config.toml
d_model = 384
experts_per_token = 4
d_expert = 192
init_std_router = 0.0199
tie_embeddings = false
lr = 0.0104
train_tokens = 351500000
Below are experts of layer 8 (counted from 0) of a mixture-of-experts language model. Rows are named router (the router's row for the expert), up (a neuron's input weights, with its number), down (a neuron's output weights, with its number) and show model dimensions 336-383. Each number is 500 + 50 x the weight over its row's rms, rounded and kept within 0 to 999. Numbers have three digits each.
Before each expert's rows: "gets" lists some tokens that make up at least twice as much of what it gets as of all text. This comes from a sample of Wikipedia text that the model never trained on. Tokens count by the router's weight.

# expert 4
gets: " the", ".", " The", "'s", " a", " \""
router:504472560566506515550506496511540434488409450466474418469473494521482492529610532464472544458516447418566533490549515458511536511530469457569485
up0:442453487465518501516487449499564458464454497499551559427450480456483536609492416537448549542510455517500573491399400514461503485617509453464499
down0:555462504486414507513542467505534526556477490490572520525406496608514434534416457435566447577550460454496479490516526550437569566558535449491442
up1:475506466509562377509433451553475498420511479599464542531453583422463508530448455376470434525491585439531513480539468571476496473586517425521576
down1:443607501558484496446500500555590537512482478491514501532483451548461504594494513438510523497513511547459488434460544537560520521565490445492413
up2:499508540443620469553416584517499557388429455427458514593438449484557544500591538478414507549504526450536493536495521518405532490550488478493438
down2:593468498522525470440457488490567569475495512461474559545471463539487484443523530534457482506552473427497431534492494604519524564453464409506482
up3:480525469554459477477545535510509506502635509540480416509525477506568506433493396503576465460515477564488517575540509499522465466495514555598530
down3:465470440536503501513549445482483591524563542480459467489466495452514590478499500476467492590507461513522490441501487505607542421465491490493573
up4:469613458484488424550447438396393487575443493559504463583502578527505480525475496498524477462480513476552426506539533513512491498621509526481436
down4:444589487557505469533471493457483574552442458557474505450533601488556491512507473477541527430494504446470535519457584462433582498425558528519558
up5:425489502485481474490483521496498440518428502485539550596559539503499545532568464527500608517479523458616491508615515527452495551571550556629478
down5:505451547516561476491508493481514507593455437520447523536505461555474485507534597445505473398408528451420453456522444475434446419432552490468533
up6:532552482480468563463468494502480421541496578460483488418401514560550590542450456416377490553505532447450525521555462496570525446516468456556524
down6:559456464474503499532497489506578558492424498568491468516351548498500548525523500442418575571436524485505606474528422504571489599495439554549465
up7:528520486500521444530534556458449546393498540471477538609516502436581596496496452573455512591460473526568513505556563550459505470607537443427456
down7:530524526515412515470465580510498472556564549428372459423463549459472466565557474354513480392479461538445493519435362462565542453465457495489530
up8:525502531555486517582539523563517359393555509557467479468528491543434537445538568519498474500496486525553531522577494441506543564480555490492475
down8:567520484502514452512449509530495493528527416480468439472476466564520459424478448469495489507542554545536455464540467493544501478434494490532492
up9:434462481494537476444424378600554414506466549506480525557408474490531484468411503474475570438470490495488512496477549432516563519558416451555452
down9:503540431571535530441474485505592485460470460449470468531506517514449530441476478501497554504442443452516523544464512492608488552536635579484443
up10:415524538496452565525574461440445452570504535541555504471460551540499495511439561497529491563412493392506511499584401499369575553505475533530565
down10:575533453443481536475432490561432505496521482594578553498424497493454509484418609518497523454498515521514444420515539534420496554441570459535464
up11:453386531471553492452451494581423557461534490493543471548474510422576558514547460497576587514579460439531473509481472513450452465478465560455489
down11:490565428457627525560639524490426485590437522486532552491479526460430538551531485550381530429509455503451442544512409542444496477479512493421535
up12:528443417497491570503438494417566428539529505516468460514531571558524496593619510490513486528498550590476567536525539363463512497536551550389555
down12:562516562540453534558493537493521524516513402486592450499433453561509453529528464442535453435497535464459528502533537506524454519395536505502563
up13:523589472436449434537471485521580578500504582507437409524455410550511561508498479499456566492464444478493548511509563465507476423581547458611484
down13:503557522521533532513516524503476552539605509497472508496414451511491461541422488482496448543411411522425496443581511472507404530557596505497513
up14:471500522509449492519527466533587552450475511524455406536451549420460486573461420493411482406535438438515526554491557437495483486553483466528619
down14:499515545618427523477531526408426641503469564530465455524454509493466483551557431511496526524564511536493393489464577512430582523479513503414604

# expert 11
gets: " the", " |", "-", "|", ":", "=="
router:478512487568484480469444502453443427515586510505504484497496457517527489565570488509587550460582440523532478516503576417513484576501498487553417
up0:473502476467536491543489546468493497545552502479427611448528465457585493524552527357511485459510534455494519483501524548425519490535494536503511
down0:478547480472558533509522540400588488476514549459552478502483565494525509432474504602478563498560484564511398490450431541512425487532440473561454
up1:488423490556505558485430554539538484428465528550477450381546566473495459478543461546458484469477475451555602511425539585520456574487491495430520
down1:467558571475561505504502511423547517427554543447473544572461473475502458516547465445512504550473487500556451472512543569522509469422480522463559
up2:501471486566451530545428477606553560441490452475467464468532565502558474527475478434561578517478477531540452505508526587469458551520412419533470
down2:540508434470500438446559445543534549490513442487479485471508466488442487527491481439433481551371485498505576581476496547517515617513487526441437
up3:538477564473497539556468444501428463460524493546458513453449623457523518498526486455475501473653455527529512461513525489529484514551441556570463
down3:503551531504460501490552475459483580537508420488559520494399556474496472492438457509561471434606480554499481533525478493585462528501476549476435
up4:424484463540444643450512502547509494526447529501509413499538501439564456525464501452484496458516518443522578467449611405471508482483411464497432
down4:634563453469509428537580478506507504504479548503553417499463499527461516537507504408447482509517506556461450549408427502416551488459495549422498
up5:416527497620514496557428569550498457532414565498503535476502567570510498504594476493538523516478510472554531470523481605429476521508505506512533
down5:515478530480452561481520514481540433562553528484430454524408537529567415532481403517434457438572446589480491481479521464532372481472518588516543
up6:435498513508432508418547482515542488403549466419501592479491487395422543528462596502557487554503476571454504532466511586540653483507449456468415
down6:484528501491477560455483406520575544439523557527527480484526428373601548420400538516424510481576477541454565494604480476489570480491542576535519
up7:441486454459610534557419579527470543513558534447550496565461467423416468544566518449549556482554524472568469553531582534477476591514465510584497
down7:498591423597461544459577595595466551476487464588511554585485555487524522485489511401408556556503511440553443529453557445504580565543533498461564
up8:543470485558510553512529533448446523487492543446474503451450508577489436438654456514426438477483540540423535542541419522501575374475577441447489
down8:485463460522457438512577575491613531508562505454484501588539534509575576557494519435435486548515475435399437485441405515474561412440417471530426
up9:540497459436517589506439461460545526502431585496498587488526557447456452486488498437549524537542522509446519468480469501478457517564594547566510
down9:522535460478528488534449485500496463426525478522536559443598518575434538508481494505395581480563448476485506478492496436367535591501541542462556
up10:438512555480500467464414469485490487488506447509512495411477483496464555470445485423477434473483484612513561545522557591496465466475503524520543
down10:478495544487452479550577573546430506539506449550559527439514500517575434475475542466499398579527499622464481517540495467617494493467573367492523
up11:526552440544560495497499522624468484451468526399449580503486534533621544536580565402412483522469529423489481554521470471542495518473438489515508
down11:567538545545415529535487502572436510548583547460630536453501527495504442490497387569386454486516500485520498564435516463468440534517433451517491
up12:496570436464495511580482514532575451489519495536462547546522395524421499534529546479537498446414489568478362431468406603520455552486528508451509
down12:468449551442470450426502422353440556557548533369475480487498491490522515422479525519507524629540458418428493571412536533505497475446520531531472
up13:442466588457554490515487467525535494563483491538495460487529380445503563556563449557502458557534453476500541585493518392495493548407491485524469
down13:558359531480588427527568479586559598399529433543415516487515506475421541438470536420506476586495455488566523482494472525491477490545498568546519
up14:446473494548556570579563449484545531459475487388459518470469563470451581440538510443469455446500478475410551354445572597438465559467529457527496
down14:500517506573544504515534536496402527574498527467552480528470510472523527483490468541446516425478553563552601581425447472566566514508484509485466

# expert 2
gets: " the", " and", " a", " of", " is", " was"
router:515416536553481550481560453590440443544526581495497510502430600521392496554539479485475498546422549498481468540514429476549542554470507543510493
up0:600503544484408552440489515496485509422563519506509429450516511468494538427503511449536564565506498515490492528454474530512568523444481467461568
down0:465494480440563381473405493558500567508490460521481443534441568575529501548486497543474492573516500494507523537408476520457382519477550474469522
up1:464492523506463493525523463546533437538540507465521509473468510492422510497462450395508498392531495582504546494421482452547481460432411472521496
down1:528370499443524453450523532553455463464509438535602512535499507496600536580522533486470474581455447494484547511496389422545484491541489437460507
up2:561480581532590557441464545399519416536539570548433495504478484556505555536576593511599495497362551553489569540519495392490533512456442515485484
down2:458339492493387471512467490516591528544492456530509443442563470461497417519568454482521612535450465434461509536525614526447467504458487456470532
up3:497485523559477521440493464520530507507459493444514547492502583503484488459529541435444499523510465556491481581534530471489431403566537428462448
down3:577560440550554518491467550520518422528588452506497534519454420425545573453524551474501563530499422515424535530440520392525488415427468472495534
up4:475469567471513562513495511592495444512546532566558550473526490542483447499512446466482432550484556389490569460498411553481512371495478516534411
down4:608431632429598521486483522508465501501424528557536499556484499553485564640510523418479498449508434499516462502563463494483538530449482588473558
up5:507489502620502522516537472474415529453479508508486498563493527527517567558616538456419502497524529473487427496487508558544517495557530533559618
down5:449405493388480504487548475579443495522466432554496532443482444502579481478514555452490586405533482539490483438515502560448519487574451562484497
up6:393562487518405494471509474511488534552455479571469489511511525465514472431491506470545530427505547510448499581591535507426481530544457495491484
down6:515626528581519467483501462492457479534496533547469501470547574482567534442499501467501535597435617531574550577480526547481544516527462579471489
up7:489547497502507602506601481576545417439474500513514555509480496460548550491560428453535601533460493451519420474516478561502664487491460487495479
down7:515513465536480545475596496490470543479466481500531506499484470566434549459511508496495618513476478446547448506542487630526643562447526567573443
up8:580497450448540406522471503526412413601545514558409543468498489564477399591474530543487515501517559560514415515497426387500510548497492552459564
down8:437669449554537503470548510533503535548472507443460485510516533521481433418521521609567443465474486510478463516496473473552472521457489524433521
up9:496482490413476416504461517530420470404457433425521505527454441643479545465559456579477466486522532481502503557511529546472482508533424497583464
down9:477463501489572455486578501458501452417463563510455476502539544537595523502528536571481535461589495540447427495571503512495532439435475532549580
up10:516581500538503452582500609516501446569532445433528487446460503498410572454475489490457459513451495527550460494523512485416567428412682522535519
down10:513454497448449474529528472462465514487544435453549525577563495516465543368530457478547534476548446370479477608486539519540518474599514501455565
up11:455501498563499473446546495469527517391527527494483538521505530492418512472467519505508504456561443574442482531512501498496559436438450519476452
down11:414524447477415543513520497526531507537468465498471495461474434481528464445535478529472514529448525528477507526551531565454493553442460431444495
up12:519520474485483503367428584451454470573474616446457493515479499494409436520442442525534419451536527578588526526529506460499583478547488588475505
down12:425483354436511460389415445505481535535567557474550498463550507553456501480606501538474419566548486577431575452456554501532559441521491463413559
up13:524512496450553529455427535500393499543423450445563430576426613504463544504595549516497434433481566532513475561470467469464460482461391462514458
down13:486450489488447548428521441392503535466536463468626598461496472539624435461582468502441463506536496481414524458495482575400503522504481588533478
up14:523465487436483573516477504456626471618498478444507454529465436520441435574503548451526434530515515489550469542544478505520499473568460605429409
down14:512451442610505506459436571543435521555534402474530573475552509555494521459604653460568520461506487417439467488523523489511428545484426506449552

# expert 0
gets: " in", " to", " of", ",", " on", " and"
router:457470563474564533482481436504483540528586467585448533483437479537516620515486521461437496558529511563497477550552515414520590502543586563558566
up0:463510489532540476478492476500517467407418491478477551421499553548515557413465479452559490537522494481527526508596643521504478675552546447413432
down0:558590501506487492516503560480493553520421647445581469557580482487417494508457530457565491547571558471491477537471605389595465454521463500428404
up1:628498513441526494474484493482477560560536496583437472488393514441450477479494490537496529546488532531481356529663613439516459516499513631582469
down1:497542452478492443438530482484487499517519465455549529441461591499529526473604596433570536568525545585475566559443563491577477509471507461472523
up2:505500567517479533474464509575602504544484523464523509435540459656524521535532399465465454531462566560476515557450593559519629604517432559587511
down2:520483499590491471591546470535482357452513542525531530425500497468506508496574538550444587421492453381469523506513478530523524495509558514494496
up3:494547484545432578401512415505340513419475499420525561408497518539406488560465528452488432521564459459570511583473465490448467554519482489470461
down3:503528516454547507472492516476515530428550494569612544584479457427450452494526552457490491467468528569594503458488482446515446505597483433532484
up4:479460446554510490450486486537544438511555469502552492537455564420505533498511545547464462545522460566504459556473479551528586496486501542479474
down4:448501547539498550481431459524547498460467477476450474506577538520431459591453481444507493497459575508509516514521502563488472357548491479528502
up5:516450524437437494470511483453486505454412518493493405547560527496549479588518599512455450464506495476586529566432468514469488474488422460540432
down5:554602543398521481545489514499516521488498378477631496428583321452520571555470601507518551498548496523492536514501557557555463574520588507500501
up6:549528497620437412552586514463463425565525546505525498445484556521421454482460557499498541390461455531547534460528511480504615506519501494463496
down6:467561508482486461480517567471555515421478430498414462483448472556509532479616531555530565514474483505490535458569585528446540555438476563499473
up7:444481493557515550578446493518591512448469535438514476471506573538515542513543504494352528543549530475492468479506439581502521527475501467501505
down7:534535496466431544535516541494448580519511431439486527363481400514468543400468546499446569440597511603488454501488535514507537566493564488579506
up8:536477492564469486483584426516491498512424479552430481527453476437464476564457373476516432532517472509475543442453579505458481483454553528499436
down8:493476617413527593489571425464450579509527503534534458471551488497508492551454523482608548566510539538449512387547522552424472589533464492459515
up9:436485503437544452509507405647521555483415436440535471584540627560497486480564459489415518459456437454484475431402463532491662481502470518496545
down9:397385490482484457428419513524432550498503530566480472449471537489541568554475547594428521546537488535484446481564473525459375502469515529545469
up10:507487573434569572512480511569554427488488482514436501523453503354481626615519454591514504567456487448501546558513487481504476594440493494534515
down10:503474507616617530405453449403447479452572457493450453515484420616492482486443514457481519526482464442513513542546484565442549415483488583502558
up11:526534394608470509487490546441477527535575602470489537528488569440534575551584569457449542463526470537496574488456508432400478477607467541465512
down11:535319494468542469430603513559566472432476443487472546528577549531403509540510446422514442457506543570479546485469481579486570519497547595430509
up12:556508529595463587444439515454538505528459502496489472558572498461347467532504373469480474506509500453535522516524445606458418514556507554553523
down12:550469542477478505386608465504548631495499513471473435458453435461496458477546512479433485627493499603597470487507531548552444508483482414515496
up13:523487486508455533459552460512458539571578541478522565563545665534478384469518590604450493504361456576506476511467511523478450452432598464556525
down13:549546525508490525483506517446496506544506556481524503488530441477526633505491454569488487522548519522405524461440556559530542529516500589389424
up14:568546430476502519485502395449486399537488499531408540554487544464560514450526521406507483435407542495488540441501534489471470573564565531459514
down14:545504479489477367498551542513440447488519505445538586536533570498432530487515560553499430514459509508486530516495463469486491562498506494361477

# expert 13
gets: " |", "-", "|", " and", ";", ":"
router:418491533471573516360503382398491457493484514477494470489523497543499555532496548525530440489515411630509404556504542402402472549482464532523456
up0:431520557518435458485531451491430453554570510500419482506544551588477461516454458501553587483472490405535464444578482463465425475481501449517636
down0:453529471424501535476564537524479506484582471563523518462544392497488550520440468538528473548506499469510500529439506492447577529585487520578436
up1:520428488441484527526512591478450547451497457501518515434512520475468634468522538508516462525437543621581485530493535564484554513488460523440503
down1:380435494434504521528436477447444508569507549550528555497465390400466549503497472559547448423521447550529542465442523523492463490512505537553491
up2:474551538548520564567497502491564428397520515458555498539555494491509582533563572543533578456433471464526438455478568499563549544535513510523485
down2:475595486479539528546457528443449551591451483518441543517408451488445499430394520449492490430411472517511465398494515487495533472465452491551454
up3:580505534463503504450539463514603485497489522517597495470361470489520499540564497490477527488529413521627489570520509492446572540539475551552513
down3:443575481515503538524552486477517498486535506499474496514557466391487470441400509510524536418578407511422457451596426446455573526389453421565491
up4:376484448516481392474464436485509478507501557477575509443510463547469540633642537537416535461484542540589493402507496545405440498535559479479581
down4:506446523505406535463512492479430530618541494599549409467511534448496450531531485475381635454500560392417505525505573514496569512475488458433558
up5:505543493470525604473518475567497447400503429487486520585500568450444446507490476552542523581546534503490569489544546501459611490538455526469435
down5:393510508531550539514527451516518531485434537503549580427480481479478498469467569441520520573445455488687493455524552458511435540531481552490517
up6:511541446454552511551501483520471472527530543438425539552546605477523558471463367467476526546524493374521491482539544448515567573501535570411419
down6:470524492500528478498411434480517440555446481486509547474453539493504469448530467465460445519479536521458483532472444418433479480537571478453482
up7:426519464522443572509572475540485520468475576431430508509538549488432475420576507559546481507482452449454533479444544443485558453476536537511477
down7:542551554506410520534545495497627496479473399478436516550552535475505505500548427459463452475477451537402462490444414455559539402523441421534515
up8:433466471467522432537540472503395506594534468536512469487463550546508527551512499502522498462486542504528481491481466563397566459420401497484477
down8:463520447588502481510508501483506466486455518518450443540558488493466566447566464472550517482493469470470407505554546475516468597486490432595413
up9:572536623511549441573545519482459470485444392491458473575518552549439591498528429535543551416415510483586520475479504538536421454411519482502516
down9:475384578415493465472531411536514502538452461528463453468488461533522515478466530383386449495496528512525458541436504514618453472506605414428625
up10:466587434511498547559330406556523577474483529606486625540532486528469519456486496515539437490487528535423518550577526547520509538475551472557564
down10:452525431420522538478441569611424505548512500402553520519521506549527478484494502571450436415453572478574523541436555526574451518480475580543488
up11:536448416577479429479480556475388506497540503628475565591522531355542490606473502479558566408437504609572443498557464615424525486535490527530557
down11:484491459497523504583417449448465595561542587419399501504474554493486501500519501484439485499490466509499432557455524520459487533420440442525440
up12:526486474561525483521502531454490476427513570558462487440447438538420629497585485557461529511460511460483460482465529468441581454525451462499555
down12:549410496480446572564497393534453521516526428456587507540493515593456487500481364550486485491450563546461583515471544534533459483476432544562538
up13:517541486514452446419472499508416534548472455536521437440537451606448548466566598472488474555495461533541446398637571404527395473440458457551457
down13:489423502522598430426468474460606524455563451441553461515417561445543522504486515437465498504590486493577613501480406483462505539530504534488459
up14:537448471568585402453468470549524445551478478447535628484538462442448422471497485470577541500461413536540477410474535520353381530466523445550464
down14:482447429511568527470528479422545480504506538465477492512503558506448469518530462481456513550547506520509553510474538529447503438503466497450465

# expert 8
gets: " the", " a", " ", " his", " The", " 0"
router:527426577500596581477576520505502588500589490623515549497564503470508500478463545491451476552456472439494449569490469512511548501473492503540547
up0:379496590510424429433597471488471503486499457521501479434621526576539455462417452474494516579478450521528507425444535496533460624455500500517530
down0:562499492472505436423486466495477397564462476562512511473556605490589549539486473577527512518500498523507559491388484404541458462490595429563487
up1:535488593491563497449455539487519455532530477559521539511508592451525467459497398510566484479511478490475467516572488365508441558555444479464458
down1:510485451461447462597535522455463481476416489463542549496498500594484505498473435428549518493455495489474509486515571494588529551591503411522461
up2:541493591478525614488555407478518454455539532587523453458482511499474583498437533453465473434463497395438468571453546497532464536543593485454492
down2:571533469526522476546506449487558357442489440436477472508584525524580524433487463475525520511523479505511520521489514478474513476490544515463583
up3:637438540561445564448416433548597487501598515551421506464500507534437482509484519524438503540525554545441508486485521459489454588552431472440461
down3:574449480496472541458533500490546413424501453529463435470576390429466576491603558573487407516522423513555579531518458468486453466550521500466565
up4:507494550516564522517583485534427413535586517616454541562488422440488515575440470557479532472412518557421519550504485546492556445585584603498550
down4:544524450595518492445492514593373445523465484441531406490461516527446492438487554606557480514635537506529480562481464491537480624429503469477425
up5:515470532481524532522469496585422430588499507464554488573501498601596475529449390490482487535494481522541535475470493472399553556464484486495518
down5:489498523543407476469567494487467502508539411473530465506494500455502521532521548526508410447481443500534492530557456588403519489450574502475520
up6:496474505533531516541505452507458584515505599513506503500447449478501503468444537482516450491478464486548506470454594506402453471616513460448462
down6:564495508514422464486572445437410606567476537485524563484427417456540438454439485549560488472525493437459530521502483566512534526497518398530566
up7:380504510564519536529592520547488612488507496548530445448568585561541485499525554445552501543484470552531507459499518485545570509458481589524520
down7:531464435519504355471520532487486527481510514516518415505461583442442474597570498486474556416464468507558473479554538544504464527520546584424545
up8:410521423639543502478519478567516467455461400473543525550489508460509487448523489500443597431568515371569538428452508566498467602528585459475540
down8:544511491473466504428556402526550508477487469587547459423474415552474459548588406529452476587495522468533574571523508558539459573499512539621461
up9:480467517472612474390510535479478467497627544505513440497512606508429463491556503434489502405519553492444448482518477489474509490505569501422555
down9:467523438490434499502478583505525455552556410541506467523438573501605504511467559496587489451585546534420546480452451520542481478432487556478590
up10:439481513509486555461482470546427517582450481461438470505486518521569618621446494542515446397491574491532493450485606502469435514397528445590542
down10:382593421457475543507553526452582499519388543381511462512483517476534494468512524574480549503537508460541559424540530381493555569514438452443487
up11:562522571524516572510537539427515597492565485506422485523515466477456486458431366529520526521460508512458490521567557468501420438533515461564483
down11:493549398508574473551554461521532465517525520534511528518487452556497534481493530458469626491519452519452459546407547550557433482491507432347520
up12:511492472543560468450540467520535534498482527486540555505477537483497606488528567579478538388475533499562434365512335538488390569435488547388405
down12:511456431444498566471550474429411446490408464475490448479567566454489428542470449424494531568472522493524546592494504566455503555473562528490430
up13:584480444454584436498521600456534508607602574604497484466507489465490523492565337547536451560501593443452483452565476533459432497488495460498460
down13:527455530574451466652410388471496506461489470418476566528526424419437536551540541550388485522405520587509465510535535457540447525517541528517452
up14:466459502492496547453556515483394478577454411523461493465529415517507454440568406481426457536551535554483572522576451539488396507515462611531522
down14:369476583578526455507533514492446474538394583524526446486488562507446447502527548465482429354490568462516508511485454540515503515606421485477385

# expert 15
gets: "\n", ".", "==", "===", "s.", " =="
router:578501535524582547466527522466450418546482453534505470462429513443503507495518604546489464450464494401475501502551470548490506471510649597543508
up0:534483515505424444485515530486568497584380457501496537559563502535403501487503568434473479439565572574441511483487506546546617438588535616490494
down0:503526477541480567498520493511479558453503490468489511534590406572556498490455493460411475476423501523513587547480455582549443504494464460468428
up1:571507519461579435448520523519399597586467434514403532473469464413504459493502523523523559512517522543561585447490526517484508529515354436451427
down1:525477514530446559497553465582420464490453446426501532517561496487421524504509497430419447514499521495490560482421545598465514431597505524489560
up2:551511570401468576491575520444420513584519463573470564537579504468395521453518530467502431518402523531479518560455446520513424498457548565416490
down2:508427463488626545515516512461526548422581465532480510490568503487492376647489425425504519480507498475502498411514504463509453429514490513534460
up3:646509542454531496481502526533412461554551483546372505484555520497515444497453516547512536482500541464546483494499484503475461487524486621481553
down3:564421470522474523449584512473414502547486439546546508430385514507403545442551501511496489510421492569506476511488568535564449480445438559452513
up4:442513453552634476543505507506530507526476583451393519526438470537536467448500514510479470580430524458536536355489568546522537471522442433482496
down4:553424449606547450477461494471447461478497566439532595481367520556599513617407530480561596400505492545589447445531511499539416563441468471448589
up5:501571493513525601529473470515465510483493431524469532498515470490473505509466465593486488489502524517571633408572497485494516541568493521520509
down5:534496588623524506535443537561529463444434507419485427512474496478514453453488514583511515506464505508463509427522514501490545527499504460473498
up6:527526509510549515502453429503478553561513562440570586492440503423460552502515468500500472526471530522579461527579521547559526474558437480439511
down6:504481505532550449471474520477539504470533577522471536509467503502391495443500558500492496546477500545424526441541501496500571440531567514500571
up7:600531537517657496509496451535585425371560437519510498487476456580461522486488462506405482473495544473524532512551444456529468563465454464410567
down7:572593406528546570527514377530518451505519429431422516510586546476445427533458532519432564537496554539513356544466501542467517444523435452424470
up8:507554468426577498458480524568544452370484442527450439462550480567444445490466471480471467433497390573504501481469515512527513437589504459551486
down8:474545474459466430443533472445501452493451488502462505520459543485522596446448473483451557440472516518489423419561576540560562572493415357567467
up9:479488527508492503459590514514495535496557456409457613529491471516570437490432516513523485485476486435529538424594428563551376473528561489519589
down9:470523416551516423518501479441500463494514458520485516509545432497520552499446504538435483530576391528493448491524502404466585513498494449525515
up10:498484396535499560490527561467530453481449535594452555502492552493490491525488464489425483511481514565450516508490460520522579447453457515537471
down10:510420450423457555531504495464581449493434512568449514468426504537482502516558473551516563559530558541416510460519595450515526531505456548501525
up11:514496604489473415562491485503448489451521529561568509489559515530387510543370429420445473480467505438456633474471495522512458491435559530491549
down11:386427577481470473483427512484439553449564426532455393501491578511452542518438486476555534513532464511498416474456465471500601550503486543525522
up12:549542471479476526560507397486417372485579539549450442528519526475471558504472534527547497556516551428479533478568454447408498484517463607454364
down12:487546532571475492554532464544492504448535584569479482543478441533482469548431460477458463514469515457502519475563596474408527573420469478457593
up13:489493510532458558470520477529597469459526509552478391508518537436456518496495500587572504491518511504513599440495556555440471468461483446528385
down13:557362527518533373523518547533475527470417453525486501464571500507476454606409557523457468543464575461472475512509592446577491457541497523518572
up14:556490493549465557555530485500468492445560454530495483453454534462542552519586543508567546532461520435500566526469470517485502460578547507513479
down14:399492579525573494559518509514470544543499538522503472413530429489550442530407516519441586527518515571488480511519428486427543511471446478507407

# expert 1
gets: " |", " –", ";", " -", " —;", " /"
router:469570570483517503493524453442456535558501492504521465500532466531472510561488483516516564513479354481476414519527477445444514534457526553451534
up0:485482472452505412499468448477572536542502535478459485553501511480497597592435642515481509487457458492495489507472499517537486496555499468452512
down0:439372506555574550480563465525492485466424546505531567488466508530466395416460507421490541402495439372526525556440436514550483499471439453589530
up1:505463611467447483531447414495553451507502520497495564517526552505442427466441540442473516472511514570534555502488383519597424519466465544509564
down1:615417422563461509590571526490488544501397550526457506503441540503495472436468551465543511546482560484484586408437577486466456563492537533529560
up2:515480464498469412590518553451500508592569501556442525461538494534525531486428465517484582509538503464560529568524459504475538530428528487427467
down2:492571520512538497570453530495472529518471418581468487481416442399565564490487542526395454498520492566473578459523544434466559549443541464522420
up3:551460529464485540468503417494512507443575535524405492508538505510522511519439507375446487484529456505440545503481562443563536516532433524529518
down3:434386539488395519489536403477518545507444426533493443488556412454506492480542497440625468574444641513531434514490507468531519456478475513470568
up4:513497488458547475471592487570510462471448475430410531440458547489375475573481487492469526446534534485464526511471537379486460415524397573610534
down4:554377451506510441473583534474531438484523504489504544517573504536506510445543498534479442465527388511551565514504457422467536543495475462438470
up5:540496520429542469541496478526537481442474608532532541507463527439526541510472529534515488513485479472484375563452575498573562600551520547517495
down5:465526477534518547435518470568528511589505519547572544476595497472480529513532439575528451486424506588553556601512522529548462440523491465512468
up6:540394507413543488475385488490391563488522434426431575468547491392432559559645532590457497546518569531593510461586623540567530517527499513480463
down6:480451505516419556580531583458440542533410579486496562504498460459421601472499559467505555526500515420435487530500587530539437492509455424490501
up7:565530577564490494589448511536508530556563483488459499500533514442506508427513519481420497531507468506470488562489474492453485468473542518522457
down7:466519485604517509485421429481463500504532469618516522476575394407499475553427519468362540425537537513460635420526463613530465527530484432482491
up8:584506487504427513472490491492488525365565530562452496564458464504431469500525518572500501502530533446438569457555493589468525440516464567455535
down8:433521570502459543473489495512487569634530493565529528432501512563537422518462433385419557480565565450459443439451550533453479471508487533472489
up9:359556561524479507521514509408578539458471512506473457473512489465501477564539412510518635449518560619512517492518545451520441436468511550449543
down9:553475586442527480526450556469480537471485536519599355559480504456406475520486425562500446529475451489551454525466450503484475524558451427451582
up10:413500443427416506421509535488452383582428520437472443537458478577491532505525441470554504459454478450520553545465483476465469543602551507517605
down10:565419557560523425398495439515496499459475465524424474548456541493461480493487501522604559533433484524386459553497529439471515398487487515522472
up11:513582507461694486437453430586510535552567513488518503513516537466445512543617460503512526452511440548515507421572556435489376397436542512492537
down11:465494408499489514503533443638597428480562429445542511429465556510521444499430491530595478518480506450491486560509483471436470429562606495515511
up12:534533436536532492520461517533482539548521494477548552520449408433489495533428511510503422480543533454597540501509472470519444540621590477497563
down12:518457480503574457522484461447489403537489459445536529496503415504487472497503425594546486504548600474540536506485570490542507502379536480420505
up13:487506463534584372492541553535532488436504482496468465525547585556542541539493502451522553377469395442481544402464532600437537505485592436527511
down13:519518411524530542492515499555518523548581546593463475558546541555443607468544511590469434531586431550507500524623421461480564611504518516435507
up14:480519542524530490584529508473427382483541485504534535481492437450509556582622498485479527411481559598504489617493570493446563493469466451482414
down14:526520574468528438466559520483549563597483574547466493527517502490431471496472488523410505439508529509473478507452472489559503498495467502567570